Experts of a small language model.
Size: 12 layers, width 192, vocabulary 32000.
Experts: 96 dReLU neurons an expert, 2 picks a token, a softmax router.
Training: a variant of Muon for the experts, 3983 steps.
Below are experts of layer 3 (counted from 0) of a mixture-of-experts language model. Rows are named router (the router's row for the expert), gate (a neuron's input weights, with its number), up (a neuron's input weights, with its number), down (a neuron's output weights, with its number) and show model dimensions 0-191. Each number is 128 + 24 x the weight over its row's rms, rounded and kept within 0 to 255. Numbers have three digits each.
Before each expert's rows: "gets" lists some tokens that make up at least twice as much of what it gets as of all text. This comes from a sample of Wikipedia text that the model never trained on. Tokens count by the router's weight.

# expert 4
gets: ",", "s", " and", " was", " is", " were"
router:135129103109111106062146123087134119114119126139140140110144165148138128123131129169125149137110164128145112152148108148100128112144156138155151118134119124115135170131150095122134149158103106114179153135140193078135145112118093109125133140101123166102119096108114124106146137180126104115131130092134153139160196107148162156096190096150090161153134168132114176114147152141129172142142118114058124135110107137137112144079143145115124102126129138131139148093156106142130097132156148110134191115131125131152093140101169170099132128143148080110124118143154145126127114113115137099
gate1:155088134114182112091139155133083163141076099122183127082152101140099130145091119134146145124154126163153151150107083129136132108154143125133140155150130151140121131132144116119125128097108129086061141113123132127163126113137092147105111120114134126125129133166183150162132094107129121123145054111151131118118132122129122123139128113110161125126095117139100140139128149079141133119122093126151141181116110122121175175132144127100115064134154094119122133122116112159164139124118147129093137167143130173118151079099121139107122174131132139096125090145162153121134094094175137143
up1:153131166140080126138141098143177145134114098155143149107138119172139165135126098121085163119098089115102133144132134128137129123103147095124087124123139103133151147156119099113153109118103119101160129089081123119135114116089113127170092112093094134143136117171148155118106114135139139111179127138109131129150142114127080103162161128081123088110130116157140135136139124123102140128107146099140148183153135082123149127131118137143143170116167098123127098111136123106153137087093138134129098131145061133129112098127148170143092054109091144124151089142168097130147145126127133171
down1:150127128117128142110160137116113098115148118120129149153137118099146164165156177148167104173162123125136096115138140160151125144115098129140109166118088137119127127176110132135145165162185188137156123150155071079098104156108100123135115113131134089142101129146078140162117129086102109175137114131151132129119121123119114151108116151115121132118139144149126136141167135135142147096140161159124122133142097102107131154159156110160132165123097121121086105165096130149118164144139142102171125117140125076138132172103086150119148144152186094138131113158144087077137149125133145143
gate2:138110128144125113119126095126153134173085116075154149100154120118138167104150121120094085124086124155091110116128144121133146139139127090136121108143172090136125129162110180138118131119126165127180140115121125161093138168115105129102152097110082167118114125093121132100153117110159119122140193174120130124143166115147082172103130128099140116113129136120116112132125117131103112172145104096108164133073118126133164103130139089146099129163074087136128112117119150161097128155140114178157141115123121173121117107107087125103064138124119136118125115134141150119134144143155111164
up2:111153137094097141149128124114135107109101129092134138155180116111102135116182090122135146100099150106119070120157152102126126137149155121132112146139092137091105107125117093110131120125130168145117124150127132122147125123135074172094103177135143113139160160137182135132140101133146145135121162132150128129139123159170129132119139106128181087122169099148141148177111132133125169147152151144131174132157106177147118158080124088126135088153165153169140118121114146114125122171113124110094147145124107104104128105139106174132109108097109125200130134143134138118076167137130143134
down2:101136145133122151165124101136116115106138136117141164106129144136142089154147148113158134171105155134111130115125162158115106172101136103177148158146119098122138150156148083136141124138121133179090156084090134161106128145090136120169125130079123117132125105093169099138138104130120093157163125124168143173068120153138144103112115108157105126089157139149094115146125120160139132098132168109114122107121181115122129124136127131145141102130114104137155142135143183107140147117096102120098122153114114110131159129074074163119159134157116094115182115095150087089127135106110105142
gate3:116093091125113097133143126152101174126097110114136105150159182106122125135132159144105154135144138155148160095134107145136145092149141155116153132084135139123132143097165151127138145157103152089128176114131150128144109099090081144132124131090161166097135102144177133106158114199118117128145147144147132140112126100093092105113169102151133171155175092124117122130077141145156126109118142104138110119091090119136090137130125134138116128100142128088140131163131140123115121111164106130112126132144151123110104121103103135089115118140087112124156182117124152164100071135120180157
up3:153123119158140144141116142114124101126107108103091135128133098161139102116115134117104116141130128118095143102102134146128083154139113109125132172131070125105121139080137156126134143133169154077112133128101128119096105082156126132126132165111130104122101181181135136126097119113127108138139114156102141127131125111127121163117155125136119140157196156147109130132134132126110092140097155162151120153147124129130159151118168101134145106159081124146135122165076133143184131141060142122128168167125149099110112132142142115130125134166119152133139108196146156164132109147197135186
down3:114110140117089109081147114123139114154135122121120129135097150130141180125118134142132113101134104120161110132134141171112137095073156134107135135139156142088164145110083130084127121148135108123139170143161150103118168157141139102108149113121136078113168158124139151145140151132113141105148092103152103118084159109095099148112142095166156108146089110125154108145151145111125136175144097160129078155166148123092104156121128087104161090128162166127172073140123146131119134143141162181136113135090100140130155136132114135152154165073138106147134123115125166136131143163123148139
gate4:076131126111132169096141133093129139156138143165117115121141165101082117110099128114135137088138162126152169144123099107155119115135121113173091119150126137150070147146170127121126088097090131088116154116168166133150115095138111121118130135095147133109124089080102078123168131124140162118062139125151157114105163126152148112125142112159144129127109139137140133095128147140133139134111116155108106162129172119170101100134117116133116164135087098117123109142140057128136109140158146123182158115122103065130118087124109117110118151132096167099157144134134143161137133140111119122
up4:100153143192122148127078090185128115138066114160099101107125130105141138130153170128107118098121135095159133100155089064118121152105125112139133094148150125139181151127135103128147146125107116128114133123121159131151136092136113133144142122128126096150139123134102144166159113128136148148128133131125165112096135106125160098159100116186086146130104148080115122150080169156129134149132107114131098148117168145138117116115148115129111104171126141154162107093126095095126136127125110121154119155123117120147101156161142099098137093146100147161085134106160160161117135138137069159
down4:125086132144160138132126124128133150154130137112168149123138131165130131101131138133116153178116100121136124105138114187115108132140143151132115128111206098110101097121139169117115084145116143125140093153134089119128159117133115091124108129121115130111117128126130124152083140074153128137112103114147115114148087147137111083116160151165136121137157141147118120065140087186122097089112160133119131101114095104136123135122115108139181119158104132114127154198134124137127158141106074146126104107132138117146197145110101140153124115129144134123161100099098122103186114121176100111
gate5:168124177117155113107074107121132152100111126099142105143087168138105132128159121121152160129165143172105143134101081140118133110103133125107104139118121152144141158097130133153131117166123126124121142156134108078129156106159156129113111150122134117150140085096135139162111172159147135114147143165116136135150109140125167154131127138089122112110128133095107061100143155125139168145113140131101129138115169110128094148091149159136110143106153133098097103142128131145140135167101152115111125142158187134087137158162088101143128112172086112143102161186153083132111149130173132110
up5:073072129108128122109128108140124074111100175125145143144126119112141109146092108152160114123155117137093110107099127094145112120131129105117120120116134142121157122098128124137149110128094118122096088116125120097088120124130083154102138167130125150108096075083106118121164123181126134167147085177144093091134159102149176119124151132148106166117162155121093114131165133133143102136137122166143113140115140151167110114133125120140111156118082111101157089125105099090125154173118107104149116146104136109086114135083134122104068146140103159159136111134111120171127124154138120155
down5:121119103168135097085127138120104139145133101159154117161116146158145079094102087144132134138101151157132134158148145168141135116117147111141140117148114056103122084148126115084121112129103132133128164133143161116109151128144131085117140105112110123132106097126139086127084118101107075107110141111116154124161143143131124130153135063106113128156126125162110125133115119091138129146150155080101172147110110123067135178111144132141116098156149149123096081143197154167140137150149143094100160127153115148119108144126183098126136134127146121107135167161135102143131119140154156132
gate6:133084092173136136122183120172108144106173119133155128113098148187140124126116150157099148118119113170124166119184127152138141129111076133137128180125132104107134119136122103153139122109118152128115161153159173062139143100108119113133171158134115157121134144100099151123131130127149097116126099153107116147141127147092100090119109102131087170128106117132114180113130115106143111087116127110149121123136110133164092123130125105161126139155124144119178164103115107150138126149126132163134107113121118117145122089085104138157093152149186117115083145164142163121151124101151164125
up6:102134144162120126099137092148116149139164122130108140146092123147148131111141140149117101131175121144100113145171147116117133134105135126133126086151084108115161156159131131152081087130152140110106147124125112143147119162140123143134124138132142158128127142072147114127151132150154129119134130166176136146142127099151157144134122160146083143130151169150202150098095155085133181122127127111095142124107098141148110129122143123080080106124139145092130144163122138145142163129146162188105128169140114172140086139096110160133101128110123107142176129154163135120199121087133131108
down6:162126119115149136145124120086111113154110159104116084114133087105113133144155145166078145136116119122149108151145153129122114135128097150104153159129150127125124155132129131129113208126084130118134123132089146120100130141106123153114136111138135058155114083078143128109140132125064114103136143100119169117115108092097109144141112154126122138160105100092129092101141134141163116189139103148129131121130129149135132131113130175139099141152128151126142166131134169122160140128091156135144163100130051128108184134135126148170123116101088103090140151095116110099117122165141118146
gate7:123145118165134240156147142108125125125148122042099149132099153117101104117135132168152130127120147123168128140103177091153112135157156124105111112103125097112132095111168096132120120113119143144096134097143137140117125124130113128096148076108111141138138124086130129127131128125164148090126125114135121140141102136115104174135149113094088157120089134158140101137127153109145100127121131111091155132119149141143186095123132146113151125134114109139104111100139100132154166136128095111155139133121111130106122138123112110105158135144120154137149154213145148137090160155132092088
up7:067136130105161153116121166136126144103140154122110134083111120093155114107142109128119167107094089161083156101155116144133115150159105124113096128154141088159153106149181089055101112137106157156102166134120114115156103115149097068138163124129144133129119095108118162145114138120114102126120103112137165102114162152146114120107113119154132113101119121158116160122147094107109137214085140139128154147118117123108156134069135122111109135179153126129167124120101140136146146172132143120107153093111120162135145142128133110132116153087151136123109099137142139110131115133117127156
down7:132114116100104082126103133141139101120083135121099157130136175117175170136116136112131137126120098108119128167081106131109150093121093131111111093121126096165131140136144133144122143137141124124091114155108123146154128117110126180181143141136171150111159126149108108131175124123122117106118169115141137119121160150129143150095144186144131111162150118133127103138137145144093114129130105136167095133107067158106096132150112146113094094073170077090126162148120135099083137111150153181144139129127116077163115137146133114166106095086133121142150092093139140127140127159101145153

# expert 1
gets: "\n", " |", ".", ";", "==", ")"
router:150096145124117208117107115104154132105122100101144132150133115098131103131121121138156171108188160134099112120156105129146128108100134152142166140144162105116129133087164124104071137100138138129086100140132131123159109132100115107133147109112136103148107103163099094117035150093115101110114132123152109113154177114100125136102130099119144131085145097073119099119135083127101111168120114131172139111125194127119122113101119138110139112144114120132105172130141136107111127168130118115119133123105157128123134117144163156136148130059112143116131138113140132133139169093149132127
gate2:147140183139123211153105153139142155110155107175087112124132120134090110135116129111143116121132124138125169127133099089130096162129127129116150162101129135124112140152148145099124132149154141117153093108116155108154149133100089146095111125124122102093123105109115130136131152104131149163127101118142140132150151112178103122125152112160130142124173079177113113128144121167089159103080121093130145096134126116121139172101170140141136147119158128110093142159167128140117087137169154143103155150139133156131120060121177150141123138104131089123151147125139187132159131124097121169
up2:133116104118120115154111104158136096084123165177142148133152133135099135109110138142120173126151137130157133143135111117104118136085161134101148106131077111093163168101163132119118111090137120112152107144133164116093179127088123140115080118138165120115133109110079149128147115138142107134138093115119101147143176143128117128149124121143135177125122109125106163098110096163163166118144135124175100136084174166133114093100131167109095106122142112117097126137140107130152074126190097137129159118168127124139100152102071115129127135117144104106129153123164164127172105144108141149
down2:154157113084171112133124124119121122116148118079138097123124120121140149156130147100119112140113078144122084150109127111136109162149104134107125148126095108139138147123089122158151152098151138149133162151122072137139077116103109143131158138138197100106133141149119121117095130141145140139170149134102087131106061150108124140183118129176127138182165126146158150144140140180126114094121136148134134131147135148115160118167107135148109113160124128114138151125164140119130150128130114144136105120124163095154172129130091156125159178116115121159172124185144115127104095129127194113
gate3:112083152140152145098175096129131144086098135161133139110136133129096170151130127145134125184058170128067109119094127060100098147103110132132166144121128085114131117140163105141132142128114128149115141136134152094129137116126103132136109118120119134124136127164117146121111167129141154131161147165130120120065122108114150176064159151134118121130145130127132128124182155126115156140139140113119146116099099156123118178134141118140150136128146140147148113181137150145124160118158162142125066085111144140161130119124100124111145117094131110105113135132180129107099130082118168104
up3:117098112147139165127092099118122129158118120131132156122098090130140171142106137122090121138114173162146141120184107171081066153122115093126142153103109130141118145098135137135174125147155138108174129091148139104097127121141168087166096102144121112129165093146080130117152177127108125123145138144154123093170090120138132122121120126158121160069165095120098115123183126144141104155109201118139121106137124121136121134114113111162143166132105129137080094139112130135132125128135096127132148138136161126080135107142152090087137123122140134154138128129160099113153134088130148125
down3:141100122149154161189121106134105147125097146126172124153120135162127103092136177140138089125104115153159106134116119108149097111125121132171115111119108094125112165117141097084172153109113121153160154124131142140138106118115120134215147149140123171132116165155117087121108074128110170140106120088175159105115132173125150133138131113123098142145140115140112128130117135056120114095148108117156152169143136095144119180137130079123105108103136178106126107127112139158106148140118105138183120140105143108096118134122115125129110137121133105134106121131130140117071104137141087144
gate4:164135117129140123091162203109124154106135081138135153106143127120124112114139135110141108121139108134131117114042116143117111132095129113148118115070099123139114144137100163148153116110122119158087145106148133080098126080114141111146136138100177111148128122114098154084138149138148125120127084148123111099125120109094181103129092078176098143149131133089111090137131127170153120126143156161121148103068148152120149116153135118158126108116116118152118097134094097092147099132123119152120156129115120108093087125108113088093146138129149155175159111155117142123130135118131134160
up4:127126136125129179127114110138125119110134106139129123070086073102133110143149106097143124133149119142117089120108140131156072146110119137134167103111120139093172125126135089141117113121123104157116142079114126135113150149158099060147122120147142118110124128121097063170104121128100151153128111130122131104097127119136096134119142115153135152129106153096160089080165115150104112105100144161106121118134117175130130136152108140119155082101081131113139174143179166098147147114113136154135145172085113088141086140141128157134131134146170122136086101153129116186131146119101133134
down4:136152117113143170158106140124153181106088120142106073105169108180085104115097162141137115144128105093089126123105121098138146105158158165121159107126110089116078125138107128128112161123103097129138114141123133180133115124105099153123089118150134105121133155090111172166117132120163100123117157130134105100138113143147120112136126149130170157128126166119139173108113177130136129117158104121128148092159156113152136156163136122103110109180138122170125138084138166123139105088154125109162156138153129120110129076138153087108155134125110147147134123101087137095145140108100164140
gate5:112090131148130102112097122129096157137100123118131112165148108118142112126140113146129133117147102138109118132198117072105143110107114113149119125099095141128128155152164135119113172146103086093135146149130097100117153075126121179129132125150183132128148120119079121129120099144116093108102131137142128163160086140159104129114115049132140129109116142138106125112126103140114103131096163155139088109130136086125102127140091090122147162165142144145127137157111125139131140073095126116162100096120123133161121117138155171109110179145125117154133078180099100094130118100092135137
up5:116083116124140126161134126109150127131149178132127141106139132144120152115100159102108103138143120169138126120182156108117098096125128152128158130136152142111149126128174170094124128171094116114167140167147129107126118157166141146124185114103135140115115139085146163136110127090104154145139174142127117147175124122133098123132111139126133126084106133151090137148161144116075182116117127142128140119132135127138180179208119128141104186164162131120092138169104125097134148129136128112142116128129079124139116100102158118130117149118120138131130173156114109090136087130131128185
down5:123158075136124119122115125131136108129106125219092120090130148143076121171101135081153132106141108096124089145125141131140137128148129128105135114106146112152112134140164132085152085112137118164142140145125128109128134149111153147104130133142127126107122143096107169133168118119117101130127134122149150137118142114105137139127107164101133118130099151153100121151168126124123165168145146132112122144128138097148109086140073124143106135147158072143183095131103131098114162140116155122096107137050095118115116157085175146132142147103119141109154141079134148198127093131124145125
gate6:146111173094150133112121112137188114107177136112129120137121121093184124107108102114128128148170111131125121116178100112150154152103149128146174109150124175100101171101109094153113139126143091100137131129117159145106161129130088119163139138074149114126145096141126144122111141101098118106131127080150139133163102140149142139112148085106126111108157114142091132122119142078177082124133115128136131117139141132114096138096104110139171112072134155110147139106110110159122152132131116150135144174150114099150108084169113144129105163122180146114110138124110128127170135097090107087
up6:133101117109140143099102132068166131126117134133136136152128120106128117084145106184176119138152135116159131138117106107103124109113086140130121129148147104155135154187136094133109122138106160142144132126085119132137147126143122141154094133114124144089118102109150100119118161138165123145099153125128086162164138141129188141130094117140101163132171096156121115119091088127137132107133103155123104110124166137123167137114159082136128180138110145111120153126153108094074167132104104148074120122137133155103109152185112119112135179099144109158150145102167152120101149152139133074
down6:123125138118105106136152174125089122089141113137079156102103159085136102122142115156114111094167107096135117128080123136154145135164129134121142167092177118144114130151115145143100112184151181155136104154110119128147136126085156152166147092130130108126169071117149129094116140192126097091129112167127118118151109155085152124107142117148146102117112094152149125180130108128129129138139094115126156120122151162107122101125124144127109167124137079067139146128146113145145137110086147162110157133168119104120134140146103137115100147158116146126154101098086107137106140148141108130
gate7:146112116173104146096120147154134130123089119115111155132159116106128138116111126154149165157123123151107152114125150093125101108151130139145136087104136122131139118133150176162148087133149134091110154131162089136126170145134128120184110125120155155077120101108087155086140151133149121111122159127107100152153091108097134155122153130110148135148117123088106130097141147125103140105125130088161124078124115140114124167135140066116104094130116122178128108119154171087124113103116165155082150101143121139095096136086131135135106164112159117091095148097105142076121136077095103132
up7:103101153107128150092149045116153133143142138143089071100123152116149160173148103115117111063122091153134104122100107119120131137141111117093125103122133106141125160157051150173159143156128133096111140119133087158186158126122181137125132135140100120121124128161105132109138152124104114108099170124123118144140118125154150154154080155147104137087152116134134115124132134099112125150112139149110135136145125162130100107118125125112123084170122116134133109113114125105143126056119110133170139068153137135130119127116104165146164121151134108165114138145117106141133158104121148102
down7:105084096140130133131125134107125206087103127151110125170156143086109120139088147117137122123151086105098115172141157158134098087166150150145079118174139140103123135115130160123173165151156104132150152114120157155117106116136111148165142097124121185111111116187118124134144090132111108161136131166080133151138113129101157104109138117116122139169111110113152100142175129139147146112097130133128089127121139137118182122076121163119105131107165107124120147088083132117110154121159135160100133137127118140114158114138140145146085103155145094130147097164126135121156130111139117127
gate8:120160132160177110135112120165118121114150092144107113123101136169124148154144130130169125122107113152099152151124130121147134135145145153149134113197107122130118125148169118190097122129125138146124115123144136144116158083131142111119133119121091105127118127095123121097116137113153139127124192133099103126146118156154130160173130174101132156099149133115090111119117095140146109148137119146137100128145102117165106140155127083144091151126180126114152117126100124088119135161186140078061168155073121138116142135107082157116126177160128122114084156128103106090133134147149098125
up8:119088140094094173149125126125116161106112215124125124153092091100132120129142127148140133169104133189112132141132111141146104115102124132129140091160099102153149157145118121135110138145160106179153139081114150119100112095102132124116112176137151096212165136159136131140158129137131134138105167134102114148110107108099161145147134165125131138104142141115180113147122145116175118167074162097118149148125147157141118148122131138115146118138137126166151111124143133141108133087080111154149092103114113140097122121129103158098151135096168105118122144145139132145131148111149121093
down8:140091156095129115151133152140121174138149136170149122143129143112149109133121114135150137137148131107144140151102121120106145138155150150130170123126105133110146120095092123138157154177134105112170124130120087182144145132127108141157104137136033122131145124128101119113134121107144087119130162107123146154089152147156150167116138109088103128122168138171092170163091163133088129107107162115088108126108129087175141139127144117098118138134110089137141118084135161121105136126146146118169134121118136198086080130108110114146111114165159149137107122137142122123097075121144153148

# expert 6
gets: " the", " of", " in", " to", " a", " and"
router:090138069126154128142159145147114144181150079141122132140136085086183111114128118122116115153110126137122122138071125129149111151158121133149139145093112130105130104141142088121172125115133092131090126142125107138106130131140110147138109101109143145117135150161152146110158125169145117130130155141103132109096093126112099138132073146102126120137090087167112110100079137157114116129092140132094105076150106109147129139188137134142111127142128170106131096142127160144149157114105117135138191130118108131148173141117098088134099148178137167126142159136152149122110066111148106107
gate0:126144134152168136108117100092156156111134163128115123133131129127154081139123103071137106114120140115124116156144119157144136175106138120128147076128108118082088145122140136109139130076119087142121118143167154124136127168155139100131144121099114158191116158137128094074146113136143128112119129110152114119129098164080135137084143120117143142120112113102160118128111126151126107124130120156087132151117117125146112096095098139146169157160171150138127171155172153095111153093085154153126160192150082124126126101137154125171167128149136117123133150094166146086120153142112106139
up0:117146097120146181099105089149170097124132156136124111129134129146104180141076137131122135126144139097105125085121113112118140165149111100173166096124121145094129134164142108119120107107138080147102133155121152110158100127137123116125121131173153113136116141137117122120116128143103111113113117162156139127114064149130115145125155127164143115156109099110135112125065119142128102076118142126111133130100121108169150131133106119157181125123081198126101142160144113113120141140133122133129172174113152151130097080094093157119155172107145128146113154117105148070090139116130102168
down0:109154130140132139136135121131137152120150137132143130113115137121103133091123099124133129154102141127105156150097147095122100133166133109115092121101109112117149142140153184127112124147127121079140126109123089153110096136108184070146167138129093099178126105096140151124176114172131140107147138095163093120123161148135093140109098146122101182120121128097136171080140140124112133169138088105126117150151158150164158134113169177133113111126130109110091142097115153128107133128135141132138129119146093132080117131112133168112095130146149098228104148176116129137140122114131159135
gate1:123107086144146103155086145143134151119116136105121115111133162108174108131123159136119164189153146109116132115088126156070129166130105139132171115103126155084125105167173128099149150125130141153116170156124126173107135139101111084169118102079128143148128116163111141157113174157111097139120084183142098122130164152103105143116142150111148165152117159117099133154111115090102087120105139122127167098065101136113102145131140137124148113093101155093138100105109182159110137117125119124113147152120123106140141113111147107152129132149117121107142113114111141124137123154121098170
up1:105134122134108126139116125139114174121080165118140135174180110174152099095101153104142128114131122101118143121118113121120113113116083102078163156107118118119100098116117127132187129117142199096083092137071140127172124122153141138112120169101077079143127126125105099160153154142122136154098122107165158116106146157127141106108144158088116106108117145134109141130103101109111112108130069135156097112134141159119105114132143159170088130146111116067115151156136154134158127145113142142125132140114129093143154152121165123131109134091118103116126145137145081106132120146162146132
down1:130088123177127114137134130135127152122105159166132118153124142140089095132131096116124091084129170160147115153161107148171127169144130123120123128150116169111134119116146138135137179162156132126142180112121107144093132144155142125098147134148107114111115119115129105119073133158136179125130172112134106157129126145144135105131133089102121088155175082135143118111141181110106132128135174190081140160124120127120153120169096117096129100145117164157095095119137136098124102137108178147155137135153130150128149141104078117122120102179131126105079122112107117117138157131132111076
gate2:118147100137124103152128123139107119110145069133145119075115134117132075132133144180112136146112076110092162151104103150134091119122127120158123147068147130029125139098149099071117126143150133142116154117154099107176119149147099130122165116136130157107163166137138109109097111097129126148124140127148140125123121156089138155103119128109143161183160167146106089105154171142140124118123109140097140088100149130125116129152150106112166129108116114135128173123122102138124151113130172112168134149129147112157118167128108140132150112120133131127138089090107130092160130090134117139
up2:127122067116112122145143118165113122139092106169135133095117157121102115137127129081127120187132175119075114125116095120128085109130136174107096169123144110157123139162120134107145112112124148129111134130116064096163114093129119126135131166152133132118155127130118116142126143132140080108108096100125123151096165123142059111122118125140139124144141180120121114140173171137170137145097141116117126135164097144168135140124103131125103102178143119146205196154101171135097130124145137145120120138133105125134178122126121148132130157141092139132147178106144147104133137108119119132
down2:135088083134082167132140144129101143194075140064094119162153116150130152150125156148114130105150107135147137139140139128158136142119154088137134106142120154135085101136119142148111140136135109096103129116150159161171117162132150108122151129139099121153086129140104177151143151127088152137119137106116135128133131147149148121151155131114114133128113137137119139105111114141164137131134110065128140105121139084117166123132124139127190109055152136173109113087129118110125102087128106150123088141109122163159109106149132126121114099114100109171106117136135133169123120061087157130
gate3:087134104143131117132115076129120161158144129113168128101147135118104122105163145132169104127131134168161088107127104131126140129129131104153147130081126105130088136147141114132174083162144100103098116168156138140153140121108104134124113103103105154111115095166165134152131125150126114133110122144164096088156170116148104152135131105071112125128149155075107088108086143127123178175178189130115135126148111153144130120142157103084128124098161151099106124087123146152139077123155096128088156117106123118118141116121109154091109117169118127110166130143127126134136159137110103139
up3:114151106074137083144140127109152114147139114127109121173110143127129159138134116118145190106104145133133094110140084142136156155158110132128181107142101130151107133098140138128162123118089148114071137122144101114163139135138099148154108142117105125132073113103097125089143123136129115076133139133176161147149155079161074166154102135095159143149110130115163118131138154097118161124127136151110089127120156141108126121145116104139133149122177131091138130109127157094125102099166089122118154109146096101158127141096116070143115143116141081125092079088129138121118117139162115131
down3:122135141083132119118148115138134163134146083116133118106129145146120105103096075139159113111099136125161105140107176108151104145143150135131102137139156094084111082109140155093158096134125158141125175115157130102097112116129146094116128153096142103140155121123091166132109105140150125156098108173145139084184110110142091122144140152141097194107121139137115092081156149144112154160114055140118083151147109131130129160106089118123110095168123145115131137143165144123121109128150101127115109122157111192148139091137132135145130147159131143104098125097114153147118129141115092131
gate4:127101129178162109106136091127114144127133126130158103141147164086093099176129090156131124136101109141120141122150142147127104156151120139162134098136085174153114109074174096092149122119128159094127114064110107127150169096132129126123105104192119141103095175129144133108140125122124127089169183120150156109116117081090121142108130128135099123145112145139127132105111135104117139143174154119111114120101097130168124108071114131114146137093145153115117093133105161128149120170102100097104159123130094114127127136137137135139100138103105132135106071124142139167120081138151125121
up4:132126142166175119135137127113140122143082123156126130127147179111111111148153099184122132165150109093119148136158114140141111107153139167110128128135125151115095146125105135108150128136115139144152103091143157136116127141149114126132120119145132162132143142130109109179143160123122109171149105115099134120112126159139162141110131133151153125121136138113179062121065100117184108137128153113129115137138195093147127168100120116138133167103157107133090135133109126164068128135095124069087123108106127119166114132118111112080081110126076155152135127162166112165101124110128159117
down4:113087112169136128172163135141109139128108126148146122116121152113133165121105158139086134142179137151146115140179151144121144145111125117122112090117123129138157129114130112144171143177156108125120075142114101155131179121139148138118101102123089147156161133154131156130105180107082125115110156089159088125133130131146150123131120060110154180127141130141116125147075099150152108155131127083157159154139143126140146153159149140157124133087150124118131085127099105131134171162102149122098166155115091133120115099096111100122164128139080152127143123153097141114120174115103145150
gate5:111123150108135122163134121127097148113167137092133135156133111095121178159082109107136092158094119176105150179122137111198125138174133136133106091122146116131143139126133125113125118156110123111146138146155124148126146145143157126065167112112123075170102144124117112141128085162128154087138119135155162138124145127170158157136132163106126153129135126141119107146120106132138082125150125123125102108097072149119113124104153071107176122108136129133144086143154173154139124164114159119144141119141138138129165129104104147148156119124059131144124162164161099109129146156117144092
up5:152091107116150173171162090092160135136130107127141126148122123120150118113130159119088122147152092151181144146111125122154123111158158150117137152144132124120130161117167119154101131162158145143160165134128149074096141152137095168145148152160141118102139150138149140081129134158128109178142168108130145145145109193128135144104140123120123084136111111080108140115152111134128129130115156136117155148155168132080146129136119096148081078138101143117149145162145167128152156150122159097166113111115118083109134132128127178155120121115146121117133151108149125098149122119139143052
down5:135136101124162104115169177112156142148135105159108125097093141083096133096140150157141110119122081120147095145115111161167130086102115137105185176152140126104123098118121123105145122092148120082111125138074130115092110115135120094132132118134121101126134150088156099104157168138127125092144084107103106126123147122077131079163086138123140098146094105103142158144100138154082119141152126084124125130143128115137128141178166151121090158143125136117089115137104102141133118141125111133147120118097109160119140131152150143124127125180129136058142130149116145145117111112163121080
gate6:146140129167136101102166127121119123168075127115097133148130127142140115127128109165166103152139087096131131154125160112087148130143148123153104115072124135130112124089103168129114113123121135105122154156147147142152111141142146131110141111123142162133142162138163144089182124115155106118152170113103133147113143130093139145117114169120167122114114086095134132153098152124116101151158116106136144095175134087114113136088140182174160139123110133107125097125114140126130118190114148135141138111146130143098162120131145055167135134161087122113133113140180119092161088090159092126
up6:135157132153067139092133140136117097143126126116145141113158146078120153126139179136152105170144121099104142133082171110120107120188145116142118146156129125102127153102130091144141156113125091121128153131086121119130159112106113116132137108162149115116109129117111135160169146128161128104118132124171101038141113113108118146139120118123153141159133115096145119100114115109104109116126137120153110101134131080158066096138137119091104104155149140139143129127113112143125114125136120085113153086080117148145118165138134137121124119063119119147147116177156089190140083147138113152
down6:145155135123139124110136166149152141121116137163132093149148142064145148123131147103074132091174137192107140063160101150138119133076152109169113117128146125129121114107120154139067136121175113133109108124150114134152160120178134170100141140119077122106166133134152156091105142125134173099142114136133137111136133137138115114097099105146089125130112128117153151128106186119168182105102143153140149115125121157115086127114135146124104114112124125165148143122126150148095115126115110108112119131124149152126128095155145182131122111116133127139109138142081067165173122108124128134